From a checkpoint of a small mixture-of-experts model trained on Wikipedia.
Size: 13 layers, width 96, vocabulary 2696.
Experts: 24 experts in each of 11 layers, 64 GELU neurons an expert, 2 picks a token, a softmax router, a shared expert of 64 neurons.
Below are experts of layer 8 (counted from 0) of a mixture-of-experts language model. Rows are named router (the router's row for the expert), up (a neuron's input weights, with its number) and show model dimensions 0-95. Each number is 128 + 32 x the weight over its row's rms, rounded and kept within 0 to 255. Numbers have three digits each.
After each expert's rows: "mostly gets" lists some tokens that are sent to it at least half of the time. This comes from a sample of Wikipedia text that the model never trained on.

# expert 18
router:101120125111123146134070097182083117071123075102179122039151087107101141126104127133140162200095098094161135163165111189088145069157097146109145132199083150132090143124177168129136073197098136138145158101105116081107129163146138154165168130117150127136137161113127110119129108163155177146
up0:145173155106188133122133185133125077112153101134165154122115130130131147085097091138116149167146163149144161156181137175128131134075080150173150146103078170165192178156121196115150118196105130081097115136149130082170159144148168117146167182083190183169160153135134153134103165168121111119
up1:120157114144096126138098108132126128158190051130094115099174129065109096116130136150142153165147128157152121129138140174156061126093079150147187080123197149153182129159192153196116071094121152110131086084132163165071088095112133161106127084155115120168134140105153155143092080106139144171
up2:072158155187109096171114118117136145142089136087102180130144172117147147121102188148121150093148086055160163117131158130134086086177075147131178077136098124133139194162128204112146134137157151135169136133162141154118084100201154085127084129108125165126136110162116121062117126155104152065
up3:152030098140131179117129079079097140112087155096164135140131137130136104168152140149094119175172142120125138150155153122122143112114102148135131115216143126089169141147113152150126189103128124164128168119131153086165182098118206159149140163117204164083130086161166089134144162136141194081
up4:117062111189189082142126107089055119136167083121153123123112152176101175180160118138140123065111088148147092120155131170073145154162079164090098138131169142144118138172149137100168142127126116134154121085148120197146128090131102145144173126062112136171151097109135110186114133107101191175
up5:129102112118202059064111165097069110088125126132129147092091134182147102110146143163120116071143112148189088121060155122136120145173165174094141117177090142157111151176135119115131081111127131135095124081113121076201082117153094106167116096165160140101149152135118082162154148121195132111
up6:152144131160126108104102104125128122147070147141130062144100137148083145145151160094168130134137113133107090212134141155168154147153152126147106078076130142028142143122115129162167068139089124235155095148165169147197100144164129116113140153174150096160162174135163119125140113178116135101
up7:122154138148134163194104147116143161095186126143131155139126106093187093110113110099136158101055099126207134139107117121096114126150189152155130124096065143166151149159134173107115099115165136161161127177153126123094132154141088130184128082071146142173096154102092155061159141081190192138
up8:103156177141130146163153079076132100131200098119164069142088113148131097124161126120147120104147107078173116138174126116129114150110076102173126122145071110160151217116171123163082106162154149123163092156112224175105182162156141161143180103138109086137090124132135079112107137140144120162
up9:149212128091134133176149051100181106136157118095094127106133138103140102137145157190097118107125156121157072180140087106122126156166190135132155183170145145145199129131131147128104160141208126110122159106123154047168102111163123104177092150122092104106111135136137112161173181114170144132
mostly gets: " soc", "1", "2", "ordin", "£", "9"

# expert 17
router:125142142143136094126193144166113198159141090134091153125123074116204102111149099075156177127156103120167115167090134138149139112146126155168067147115138151125091171118085113048160144157120086075154172115123186107117132170085113145176130134124140102148122170132143140095076178066102099082
up0:138074069160102126085170120124124077087085149098118127130073099155177154082141143091117137091133118071099152124130114183090161134137095197112176122142137135111114132184111133171131069169112132141143235127083135123146127141203122130137144146133114117147181153126129101127078174126174179115
up1:155162202085149140188133119156091101115078119151120124103133017144136095083093092081132125167159089135159081129117116135152111114114164154133112112085119190119139168116101101079099132162120146116135164124181153142169136127115122083148146131155162074180149167131191113190147126122143120190
up2:133100111144072119142104066159140143121105093078107128161180119092149139127139112184139071101132088169167090109119129090135141164151102125108119156119172073132139100108102156077173178113063175096112134089191088104127107122058127131134188159195098148180109117079143135102106109152088163102
up3:136175089124098087167115079124075113101146108162168148179146147126126133116124102103144122080202136117181144131120065170131107084106126180158123145172101136118094127065157184149117128161164138142113089111148148123195192084155114124138130127112113119195125104065117169186078112100168173123
up4:114103163116192158135124093139119158111166151212096181158125123158134137206133177143089118094181108108094081134180217149121132109118099134106125154099144122079124134164143161144154100136138094132172120164081177160091132111185123180150189120098154137056160136137097103144157149121133133114
up5:156115116186078083102153166185180104126082118132201112135084072142120137150107095177160117063068107124135113157119184101143141134137065171125147168141143121132129148127121117086117121164109125118136116186124090137160170128163147137173189047121107113138164126096136161140196141138128074101
up6:115135119143108140114147093125214082109118144113139168090133125108207208175144149159113096143107165150195189108108148092115112162139130135098181163129207120101098192175144139122121158102149071095137114161165131149109125153130128161125158142107100169135103167096163139084139072119120166084
up7:176140108083153131103160202139206074112125118152103122101134144156138149064153086123120172161175095155154073197137194144135089151119123141110122142150153153127149154153065136074124147136101133077142144125098138137143166092135106159150091207124160123105099116166071161075133128106089125164
up8:172160164163131118146144124166124153100152098094130146094130108094152078109101155081033084127166106151142165059113187100149150125151065113107079151147144175125164110149106115086107169083080133123168102130150100098118154100082117123123146104113118127203161169096140148126070159110097195125
up9:145142102146078182154125111138106093127152074122088059137169137159174136135162089146129108181195151162183111130101145153142179122137125193151110146097156131084101133182077200100139148131143085166160142169145160129128104116124147178129101135135139117161115141129140165203080195103136109075
mostly gets: " was", " is", " are", " has", " first", " part"

# expert 6
router:081158106033132134076142122155102160199193150149121159147196121146136126091149130106114176120077110129108130112106147072155140119123113133102094130082112104096086094163176166117081172126198173156105103127122068153144140115095091170089138126142135152098166142095174132141140190096112108142
up0:168105117140151223163111161169150077116148138101169125102104159120119120142109145162134174206118136112118129123117103119141143127170079118089086123097154164056106119166114156123023107098115156112144102068091085133094093135071144162148134117169163098114128096106188123127134093127170157107
up1:191144075126128138120153171148132162130124131165155134165123150183177157119155115172190143135134100094094174176096110122176157096181121159059097146091147103144152096100097147129120107107066161152095061162142147172104136109109161107113085185081207139123119153158119138113184157129168147126
up2:112125160128128170140123125112100142154142137124138093106133132176106147074078161154099172077084118149117135189133174197133184166148089168126139098104126142138162050207095128114143125186107098102117143169094144119134084109157130180145125120086061190081126099123126126162167106127148197126
up3:137115160142109081139172147152161121157109123082152154167133150160151186100134114149110163095129136106137146211156168094176109033110211161117159085145063124093140157116155109147055134096149196122100131140175099122147098102130087137135134118139154134143174101083132161109182119129163148115
up4:151150127077162126118139142145115104127149115102129114100112146088109152132160069157137144097112100103139163106140118112130151136192139115055084150127128145168115106144078161110128204155097174128149114162116147097117150157148222157193123139163100193216179160099159177122164151088137090090
up5:181106127074097138183121156146163115142072108149148116144109114191115130155086115165110176164125092146085164141124097177159115126188179071152131072182129149138157135186220140138124159119121194165115154069128160142105163089162112126142168113142104133145158101162156147144154128105090150160
up6:116206109102106135091152168120080135161173130104147139172135094216141203114157117102104099150116075087114109144097083115097143084124114161150096159142184092081124118144141104145082171132119115113077160114171188094175089087116077135125120167139140099100100123089140148116150125061157152149
up7:116171157099194119149176083198103148172123114129222131154121171150113078074150112163097175131124103133074128103102158124104115163136149129156160144207127112186138177130109150115142173086097177103093141106126118117120142120124164163151152070199108146099150142162115101132172157126163114137
up8:111167142121182140088190183162187177167198183161112150134159166154181134111135144129159171100173170129142128177125137111131141155114129133132181148136158131149127150129088178126179189160142164134131115156123149137153162122151146172158154191142144167182109097146120163167112197072096136124
up9:102105147059129177137162180101123120112143096104130129127159106168139155098152199153186167170102127138113091101155171135132155112130083130154135167095139145116154151232141143113141170155135141141130114123130115147090133129138099191113154091112214094153141195129111168136150140092146223117
mostly gets: "ecut", " King", " Russ", " Island", "tain", " Austral"

# expert 0
router:174099175106148164094134142091108143137101157089144108104109145033135093073103185155104084148104167107089174087108122172123088144112145135124185122116155169056144149081107126137149127125114170153146157102111122132144138155164125082178116081150113111161194148140107161059063170133116130155
up0:158126172157166165126160145133132159144128099096150100106128126103145067163155105163092066109141073148115145142117139220158093094112166153118111135118102134078133124108114116080162102164105128064174111118092120111117118205145095106174116088114095130198179104120140142052154067145166146153
up1:175117093131102211087124114177143111122137142123194100125169135105138136138144084150169048078167112126107153151097110150132148129190126092172143133128132121122147108189106126128141096174127164197193144155070128164160136193149164151118147180183158120123113171184125141113129085147159131122
up2:158149150109082171089169167175102116141094191135128155110120145078144130122127153137098142153134091102125184148124121157162123139116084053101148141096085163161194145067156126141152148116166166082113112104187129173140101150102165128145150136165172140212186130114144111116101074077072130125
up3:102111154123121131105153156098177128148150124105098082180134099088127052081138075163087138143105111113125143127094169128128148082144153147130138073114176057153165130133088106109156108139140105128119102102135163113183166096160127097119150186143224080143143149206116103078180109172098137154
up4:153174164093139132110158129185140157120128130138157106099135118123107103137046185114042170146081109097147171146141166128167175149162076056122132158178141159123128181119134111138107140112136134123116126147115162124127100109204143114098180161111177172187151141154113118045150167130112096155
up5:134126125099122144066185175170078148159131097092131157129105125117108109059132171145113175108161039100159178143151148174098195080165124141126165115091132115129151138166169127080146146152133181128101183149147126118150108119129080138145117153097199127172131134139193183172114115110098134156
up6:171153126166101123097134154096165099142121114103127139100112148058104122185136119169163148162166188114144115161104159192190148131137120110072109133161151118065162155177139079124151152121086101136136150106139154077167094083108138163122175193173136107112146146143185179137138175067147133180
up7:139081166087111096102136136152152160155130116188122147133158126128092110176151096160073134117110109135156147160093131114152063133147173132126155066127091083064185150149102114136131137149109146186159106174090139147200120143124111165213144163144103138114170184139135117093128172112143199186
up8:114166114179142144139132112115057138140101115054126138155148189121103136150088102118151169120120217169140164085133127143109167110152105154097080164130170051149138141125117170126094099063139152107117128128204178115128146095127127059093159164128087141167180149110148136129086163134150162102
up9:146112117090116163143079141113114121097123113132123130097142119121118066125102128173156100162180119089118110127135177175120111124097131150209206072182098097100152153125174080130112175106064168106100108157149134159080095119176159137106102187124105120091109145131140174084078180067157111122
mostly gets: " v", " time", " all", " att", " years", " end"

# expert 9
router:106095127161163152181124190095146061094161151162115092113098098141114099209108062176136107093112155108150122093132168123055144123122133145100110142163123117169106145152138126098115119147148121128051115154133123143115160052173126114140131140134163105147153122126063108204131067162191141116
up0:114095114114108168125145126118133143094077184129147126117126110162157186097119081194131122081151084129134146141084182121099154135126131069149088093133171099158164080171098105173153154094087155114145143142188107103121123150120139142151087195108174129124117118108105083166232103165144095073
up1:148139122144154177081168150109137090105083135134161062158125163166112118157076073095139086124107123118158179207043148116170133120128100105153172084097144119145144168158164139089181080140043108140085167140101131109142119121128163129176161163122145166177124133125117096136146130167128176138
up2:165152106120168111103148149114193096110129046111117078123127114150148144167178156198147165124072067105158157053130129161119182215162115152148081144149127176108101143164121081083168098132109133183140138115151142116124086108126142139172150125127108133127159094092106135101142109063153133100
up3:136120097168129148130156109089184112105131133106155144120104141131170121159140099120165050090107127131161104106110131173093124173086099128051108091165074111147138131130158149098177105142111131084125151067149189164115093088114114174133174076099142127202096117130100215181075129148121111116
up4:132184123052170173096093084140097163127217131136128109076108111122118156158170137138129130116122122118160160153120139137083121095078143171056155129123131093131147092182153098108150143166096112124165147149132160118108207125150136086109100122190155145204096122085097089170120140142183129103
up5:161145157130153202099128146106133118135111084178109143173162118138071042137107148069149105192145180129163122092128105153152166162148104125092125137091182136162061102137085161096110109170159131162146197113137147140156134113155117148158137134141157168179104169168139134146111154138162122211
up6:133102119194120118133115142091106119112094134181169091251113079161146166102091128128084166143140120151113074170088215124149120131128157110116095170205149133096116157112116114105097118177113125171173162168084140144066076142127139170125113119124135084105129119093126151120121111106158136140
up7:153145130126171181102157164078088100080086133124123171136136131179165170090082219142139117123066109087175077148126088166084165112144115082103122133099160103127083127116067087175104094100081122123105189127142114167110132098125081130155122144143099114126103148084114133109119096161116171071
up8:161118168184143175117162098148169135153125162124066119126098118147180134152159083137107084103154067134036106167172115069107110100119080158117137141068164132145143122135175124144129130099141116160087134174093149124106090182101129103147194141143056156159107134167148086155108129111160122074
up9:135169066090120193155129094158120059104165070108136143103137137102150146182151101126125200132142148141151161084067151189149156101119146105146132143149145120176118103138189177095113099153069123155113114147138076141168167115154098134141096109111152120138102134053104067129166100142173146079
mostly gets: " K", " H", " S", " N", " Y", " V"

# expert 3
router:185118138088087096103126136137192163104139199129132180104110122123122143085071130092150101073148162134090079083148112104090138134103176117170166162143112094199122096141177149138159151114133115108152092146073152071087118122119177115094058165135127131166170101151163124082161153118176113121
up0:155134145101118113124200162144121131118150125157146109177174151143127154192113123082013123106079108120131133155117172124133084135132145092168109088144132088129125069149158116115082146141137152102143140157099098151103140088172151114152074145122133154140140161109148086066163104174176067210
up1:123085135130131165118182137160155170119180134165102169137119116137167109181188114155192073136128147161101174108180122158102119101099155100169181063132136171173141108144192128072076121152124076113086131129164157093176096083116166107125122133153154087122136137143104130106164067116075157114
up2:203179075110102150092101191110124108142072061102117132122132104153179154102169195127112101109161119131088133070127150117115088100137150153134158154142115055110138116101111168129127131097153183149148109100172132126171157148165068126093063099120137147160116099135138165113155176084130077085
up3:117170060119105113109166171108141110156120090165118194145143203098155130182109162106134178173128130167149171121109132157123126167116109109100145166094127142069147180132189147144131093127131191136118181092164199137139152125100155137052173126099161147112159116110133114133149097149147196171
up4:123163104127066127104109161150151145117171156098145156081145197116132139138129162124102195123065185154159160196075110144138155112120175132145178103132165099108189113208179153148120143203122169120100115116191144121126156153106117171145128132139148143166150114165140178120164125104168158155
up5:118126104167139149074129141121094158158101123132145098083191074092122163107165166158071107110173153115104135156073138155118126111166123122142136118102088113106140074111133134117135145091070170059118157095115188087131139090151116117104110126088176131150154032114177137149185154178183092153
up6:147160129114181096145152092098149139108128104073141171155118098099120072150057107125111083136165097170099155144104145136102090174111146048171107088149139144159161108166201147130105132217133146124095072143126115085095115132097116129166103141114177146170155093060099102115087161107125124101
up7:177122122173111150045156142107160121103127178089110103122064098101151152111172169134108098130149149148131063127145128160152089128166132158111141140093133104132083106146167139103075091144090139102166108129177087127158132091129127111139133113179113096102195084117196134090203106155185189106
up8:170156124103175141061121142158175108102193110177156148095146139154136068147138143105145093118156120096111058138119167101141163122174124101155181115128133048168172075092097144195091138146130159163189142134100176143081132125123140087151103156182132092166110124132092144136169143170152108141
up9:096158119111094188127123058184119146167151131148111094097053169141153113099083068174106148100102117135142098106179175134076143138152161112084160097141160123108098143104176103159054098141165116130113139145127142109081174144113147119191214122160097153139076099149135100116155122116155150135
mostly gets: "ult", " ", ".)", " $", " =", " cult"

# expert 2
router:032101105089105112121122136150189111096108117131177177133166155159171135142176137091104181120159182122149124146151099091139132120110123091096149198111141124142108137116087198109149165130117074141141119125150122140129122131167189099121096124117118161116129060189121155085057119102052153113
up0:091139140088174133148147181137143143150134156135176166174169131172092135168155139134118062131162177165170137129109155084126156157037160143150168154128060079158170122144145137173160131144106061155154140134179097124110137137134098121096116110165135127191090109149096129138165148110075196156
up1:121160118068121135142048127121163116123130091076150140160157131183159114129129115129046094108130125082082114111097167139122158149178164147106148109099167154136118113166163157131133141132063107125176037167109151117154114120100090138192105121110114175144127088152142134116090172084125150040
up2:055214132112134187140099113167150114103089151055110100128164107150160160178125092130107181098144178169145141168196099125168115152131101085130126128167129159097138159112102136162101201164109125130111156120122167165098100156136163127161136149140152125155138112178125210167158172135152132111
up3:104082044164095153151101158142131121164123134141139190153108213189159159155104153188133137092163082086155104173108122183126131155132124140125125102112169066111147167150160114153157128137118157131073171090191125143118176175116096144144118116112165136111175132110153113146084191140155087133
up4:094148132084068104080156157130142073102113085114187137171111145162171137127140116174069122121125081119096097113147100089143190107175137085106155169128180082164154166166115150098192130095111148107111097136133092157104084145132133113171174075135182132177089196148136183136125131131109111109
up5:091150150119139133088143111175159136157151086149167141081151111164110173134183156160148129074120158120167134093097145203232120117088161164109142202121118087138125152107082163133127106183102140135069143114151153162168150104149133129142205100157113123146170111175101107162146114151154164110
up6:072146116138118168124188115082111155104085137169179133143153135127083137127174131151128172089215114135108119099142123085099145137156122086149112097128128158067189113071082132105160164152085136079126186124119197139178101134140129142065133144142121130149133145132167152108194086185115098169
up7:169140091147117167093173185094160204143115143099095120165207161120181144110112101144136151139108116110105123089070093127131129107073131084152060085150118132150140120192130121117111146123116097091141142169142166087130168129136215119091119162120139170079175121183137148091094154091106155128
up8:104131114190140096148151107142133134142119120120127156170150118181136134145186115149135064156213095098079111181103113108142164139121114156060211147163135138129163119105157134168105139121146094160118094138138122135102095134155136122215101068088059142120121150163145090116144100082068084155
up9:045118072143125172141130108097111097181108107180117213170080115128099141072121180140079156074096123107096173103134170124130170153116136124112163113151103103087110151140163160130126107095115118075158191175110179120161151137116151086113110125102162172149126110122111123072109064132118142169
mostly gets: " re", "ment", " Ass", " res", " ass", " Re"

# expert 20
router:112111139184092156166127211131071132121152110089092146085083146130121115093077099089100092167128123154135154087078164120120158095103135103137115173126112105116194124116114165168153101079139149133095092121112148152202150060162078170132172125158088109114110132126149050147097114103171140166
up0:141177117129196165079181161163125176166123087152105105096172115165171150147128153185136128138150130165166146081150202161202125124119178121099129087101089108098111141129126166150123093137115159183165210127154137085157162115104109150109122146099100114099122104122118140194142193089134120127
up1:148133125129136098156069158140082065104136134113176096114139089148138020108166161168108129159087133185112157132122106142133077127153132133164094094146151118112154123139087137112176059159102112133134127087163148108166131124094114151141101171155174085129085066157185108078100185105165124090
up2:190120148129128110160120170151119153114118085147153220146143125101074202155166128116141094143124100179091101123130141095135108134132143083105120154098073162200153166150086135082137089136096161154166113141169107127121077074132127111089164145157079113185128057108149150152170115149093080132
up3:120167117116127158138097134096138127115128061044149112108153100124162092163146131187141133149155096096138156096117165111161112092160140135116146133155113115132149114190136122148124140155091164189065091095100187153056116168200167114152156130118138044170110165166097157116122193118121147094
up4:118086107178079177182115116136157099111138139104161117088072192170179136102151156111148143093103127172123151165137171106102138146136113157119101149107120152104196071095124048139141107105122123106085161175129149142114137070118162169150157134107113108160135104158166119064193119101207147110
up5:110097123137164113141168114149105141120110136133135095133153115196126069102176116148125149161177095195146129168115043131127162110135155073098094096129073122113122092129129106133163108121100173058178081103098137080155139121129122122189154094173126175118133093182108104131097053130140184175
up6:094137138139133126065136155109128074127083012149112114139108113154118153155082087083131130150147168135123115147129139152163189137139196095119124139100099090136142139200127186057137090141150109145103153149152122154144102104197124187139142121108135097160127047125140083142160111180129120151
up7:157188147111129144109144148143076145126192112101172137112151125105099155127112128116096073151131145190185150101160180125164147171081149140147153112184118192101123123107113107123147085131166141150163166160201160132124112083173169206159122143104155101118204127094097096108102146095083144159
up8:203135150172176115169140132117133190123079114183146150160164129114124165077060113168158138187150128145158152164103099131122130153137086090132096152172198152172173228075137142142112096123096151147122105104166090176172144127136124086172150134136139154129131122173169142118144145127113104146
up9:090142171128108170189151103112140111104115138139121121184113122164111117116186126158113082149190115122167137079171092136108171140098113231148152116107104131133120130166213084135147117144138186127138133091164144109160207074176159129120125123145165148141212096136127100109149121082117112135
mostly gets: " d", " F", " D", " f", " L", " g"

# expert 15
router:120144139161138129165115069151183165136076130111139104131114183098102166182149088100173100126135133159113127186139168149122084118165106088089110067156160153109148115149170142150142162154069107156103183086172120077118131129123145089057168136092089100072140163094185165124160088126122089101
up0:104158147123070124107120176156104163131154151174161144190137122141146146152208118157183125101145124182122122084081171132150133177111154146156118102131127142130110152132114110111118086092147121166201147053121182106179176225106135104130112129159110086122130128150141101177166164128074143091
up1:067123093148127112057138093113168123076128107128100143131184135098139099104121138123154145088153139170103117181121143109106154146134130138180095162119151145194195086120188128157102099137082176152144119130145127059154117159123126185165137106060102104178118166116137133034160093101091147137
up2:108115175171163101104156152157128113120134062147121122128108121107130111118188104110112193165077104160097200167099112168095101152137090130081162097131162087111131113154156051131139108095123152093127128149135127117078110135151132051163166083093144189091149125152105166092170052120168148134
up3:165156130101123092161152128085174141099192162159100129173202162150172118146108180133131223137134127127156184133107104131161101132110139100052102123136156130125143120120100204078134152093113145148116166094164150118159178123196162161118140093095115119101128109163110186158131118066113129112
up4:170125123087114163151158086115122163217165143145107105163162194132118061108100110144128140129148104170103142132090165099113105150145169090096160142160122179136120103120081147112170112147093137136107165111093152128139169117097122095142079087192077150208113124126120124087046086103136089155
up5:132164089170180152114198169135132124126089156121113186190161144168083151157135145177177120169122075137138117146116143106146095149133138088122154108145140136154156160145155137171103141215079095120143141112137087133171129167108095093107130150141160094112105178116163175121121102055118220138
up6:169077136160165158155122122115168168137142187116051112117144137129122088129155125105152117164114046155139115097165141162140098170099187219081108099108132129153097082179168155092117136131128169111176164167170155147185109126100119079149151171122086123132150151135139180155175157132136138149
up7:146182138074132109073139123093110112163159098164120115109197152144119134056155090162151148135084135103136128149130142169112137107114121129134118099137119178186127092114176133165080087163203131130083170077163181159098097105106135114110171176188142150139081091077162152133175082109136088123
up8:075086126165136129102133065167152094109137115103099175169127131097128121141171115162134135158146170116145119180142142092131114169137147079147156116188164124144139171154165125126147145145099211106143163087183110162190159141184192086142165124099106101107186163149106136175097167069152105095
up9:154131154142107095129101102220123179117153166132128170109104146200133137132174194126155132162135140179171103098131152140145093185151097097061123108109179070131124181098156136116081134120046123127111122128141176153151085105103103106081150127095142145125116118108145163163173147075160125182
mostly gets: "\n", "==", "===", " ==", "″", " ==="

# expert 11
router:055124103163060181142089165144118066144131161095120148154122153101101105174129138157081173096144161132162076148149082141086173142162122172135147126086095109130148139158148128114149099136107090175114135110122216111099148133084114069172122112146168078136145118105113091133096069120124192169
up0:096110125168062175098113131126164133118104152133143175141109183172156151148146129180150075156156148117117121113174145190173083178147147133172161157154162102155153127222068098120164167171129125130075086129181156136123134145155115112128134075202132108113130144171112143093096136104178140112
up1:146088124106131150147120139150094147065092117126074101125173121135176053203125187106156134086120107115179146122133127152135130151148111215157100112175075060152150071143152082129110080084167070104177102112142141143139077135126115149110119172139159159153110073101155119116110158130137161120
up2:146078105097125129113132146136151169077100131114120141123169116104172126140106150193027096110102065084179115159117120194150115176096120163122195120157146116119163174153179111125153129149090147134137126170116146161184145168097128148209178134120145125161146178120175129113087112125084103127
up3:091096150067123086077142118114137143150117115128079140176102129141114109123150136134145166176066156109129187107113117075137136068070130100137125163103088058137125174131204125150111177113082110073138096095157097155167133131049144082151120074129134123135157128171107096068104145110132083136
up4:124115093109123151080189161145153086154093067109107128156124166135188185140092118162042191151117099131127121109132147100122122112121100102111190138199137148047139105161109140096152118118132104180131131118139128146106121138138110083203094190099131130101108106120138097117194189170116137116
up5:132127136081141168124073138206100111158143136126113105167194138072173189162151087132103125134152166094147122161114173082128076141135104146109132095151103093114130125101150090128116133138054108185143128091147200158144113190156125062107113099131145132145130190125066145119118118090166101077
up6:174145131161223150138160098127117110150119142133077070161096120070082132126144085101071115149149102143154137099127141177152112117197158137138126142145138177194105142193122115135211109157124154099125190143128166163103081150158111096211099125162140105140123150115145141100120107107169153124
up7:172198146113117091125106175237151095169094144111122136142145111123159131161202120134160152135156128144120170108096160145097170129156090102120146112138121141144139137088099089127151126216106116151154137162064122149170124140085128078139201122149189114083162134152087136103155144108180146106
up8:167105136134155212124180124092143102104153178149136103129046138160138108173163121114119143130132149147089087167108081113149115103164131124136119193140054155163118103152122110124193103178134185105112085155122153140082120146173153054125089142144179108146139098149194160153167128155159141114
up9:126129088134142146167164090120171125163106150143135183127099122121101057115167146103074165114184079127156139130148188102104082154144116112098110186206175100147101111105191129090130202130123165137139149162108155103126122152171145093185099133120114103097074163100117148155160060122162097123
mostly gets: " t", " c", " C", " st", " St", " h"

# expert 23
router:108121122142057176169131122037108182066105167147111079137101143169103152170113188114120134148057073091091125137153133071152122136088134112151150152149153116091153107057120167109127127133104139094113152136144140163113136125129088112102096174095096149113195146136148129159126086146189174156
up0:131122115190146107163166157130137115124063111119162157096139051149096161156180180135107127118090071162123113191119119113107086150139141141125156078161123073146153234140151137133147153088163114109105082085169125163147098093147163073064129162104173159122123142125178144127105123138140098114
up1:130152160107135155150153089118095106118086204117168185166134159143172146131136155136059078097142104165125129141166122169174138176145078156120118215131133199081151124145113171069122113138176172135105136091131166146101082118121103148143079167121112137133097155162173110183114166107140103087
up2:080137129134107130143114113155130137158165162173117159154082078147122166088149136161110148097126146112126148175143129084151094166064160103074184118196115174092102125164157176113136183170063176144127143149188159138101091102140115179072079156168104111107153096126124096126160080105107094160
up3:155086101091118110151073112157088086151143118122144088141103159186094090152120086116153153191139097127097149118126136101169075192149056097166109158150081155110104146077103135131123142129097147068159128160150155120129124109147062132088074112128149156106163102140167186139118149069167072174
up4:150102107138142119078148160094161145099104128122080133100160091122147145119115156055042178128190105062112079133169112113122128127118096150154201141081114066153132150129218151141097129169081152094147083141156166142146109131116116137114099078146174150118094134063118139121120136126168170123
up5:092073137113110091134129141108110195140094109142123142119111172201160107121131093116171117168120172112073104069096201140122162195151099129145145116174128140099109100159108142126024136132119101084159053122125156127115119144146103131101138089137218160121179138099135116096127114167122117143
up6:172178139125147115115174121153103136183145203169211101134144101075097153119161168116099111089148137064051118183167118081115161153125125163120127146147132135117151102122155106074157181190144144104127092129134179123194084127113108113126123159123112183170110133123124185125170121128128082147
up7:153128144111125136131167089121131200129131135077061157101158102117113050151120136126122127130080055087131122148129146102122145118133121120163182138155147158127141128062098081081098081118076122121135128118144136122132115090164098144073069128087182110148171059076101117068076121158152099179
up8:130141080173171169169113173116154117122096133120133157131088112098141204075100134188069119147139137102137088146137121184107091142143104126133148158120095185159164168137161055127114129162139102082151093190139081146114149158066147171198115138149136168132140149109168187134134143151185142101
up9:137145154173123115171136082115136102159098102085154102115172108125107151113137139061070117080076163134174158156119155165173154111088170156156207153137179105163158095139082117147131076115163135133149166111139178127146079132108123073230146116126111141138163176117112103163151160098149104149
mostly gets: " −", " JPL", " +", "′", "±", " %"

# expert 7
router:099035121172132045119113146091086101122166154113118079173119113126141138086142133142211133094091185146127127093145108171147170075096117193074143131152141100105148088162116162139128153130137061164108130157151097124164119094126135093056137128167099137173108134141106130113129156134172145171
up0:163088108115118116151081125086144134136179112161133171125110139161188158121133130168057153155156112103101094115173118127172103084166172159135028167114160125149143128137141146145140119149061111139148099147116138123104114131154137098130082116112164172103127087150161087063187142139207203140
up1:162185165108131148105124130167089143113109147112176086162127161113113088114162169167143147073095118134135144151132168108083169172146197184165152094136087061084154046169100084081147155110157128184103106123140144134139130075145141179130147119148173144140165127156103122130103105120153080066
up2:128153164099158153180147105129127167157173131155089112104156092118157096089184096156151096112192131122099149147131128163178143110133129164107191108131131138162206044147080154118167188146134109142106205135130126106131131175152155106134181168173090123130114098097107112139182121143193167128
up3:171086164128119198126131193108112102142159149089135111116097098144129138090163166095133118111127155126175149068088154182107140100094102141167163135126134107120185153148167125135109144155105131065115146129150143207133159122142154107131130078176143077241074066130142109096120152135112151157
up4:138186106148180102111167126130081111123126153137119157134126121105113171119106091223098169135157109188100093128057119153171130129179118119123147122116133167126126179197057135108148174116120168122143101117110156127151169143139146079139147122126143151103098071126134063110191156124073196157
up5:138145209116049102158171133139135091126118148087154099179097124192111152109119114186135125138149103186156139179144113141167125123115132196146135116153124120127156140129087158178097105117118135107089143131114148092144166092157153098167100175094142097168100131136188141067093112131121217065
up6:178149208162159101119107130075134060158142155160149133121095102198145131118160144106152132134102135124086150047202144145125118115095060076087132101085126116156122109137122106122153158150064112117130139141220156104099137126144122098137134166178168102151148135129150138153204134123118100154
up7:171063083108124105075112176157165090124093180132094165131072136125165169117187145152116144169086115122116139164095120146218095078106120112125189124147107159069180126178110146179133141125091137115125152143152134127164154144204120138131122139147104174147095114130141121151141142107216127102
up8:103160093160163049104181141174087133145176131117180187173127150128120143103140104190133094124149181137147114120184154156142108129148121132120160141113118073152198078163124157100138117126172127136152059162132115091087151064123131169158141163141135133210150164134107124128133138160185172113
up9:094079127127062135130121093109104110160192091069167137165134097170113119105110066134180098151094146119122133095146116112103131141106166165072189139184094091117123109193110161129110172140116118139143158145145115127036151102106145098087077161174171118158143109118120091085094127072113163115
mostly gets: " R", " B", " W", " Th", " cl", " Mc"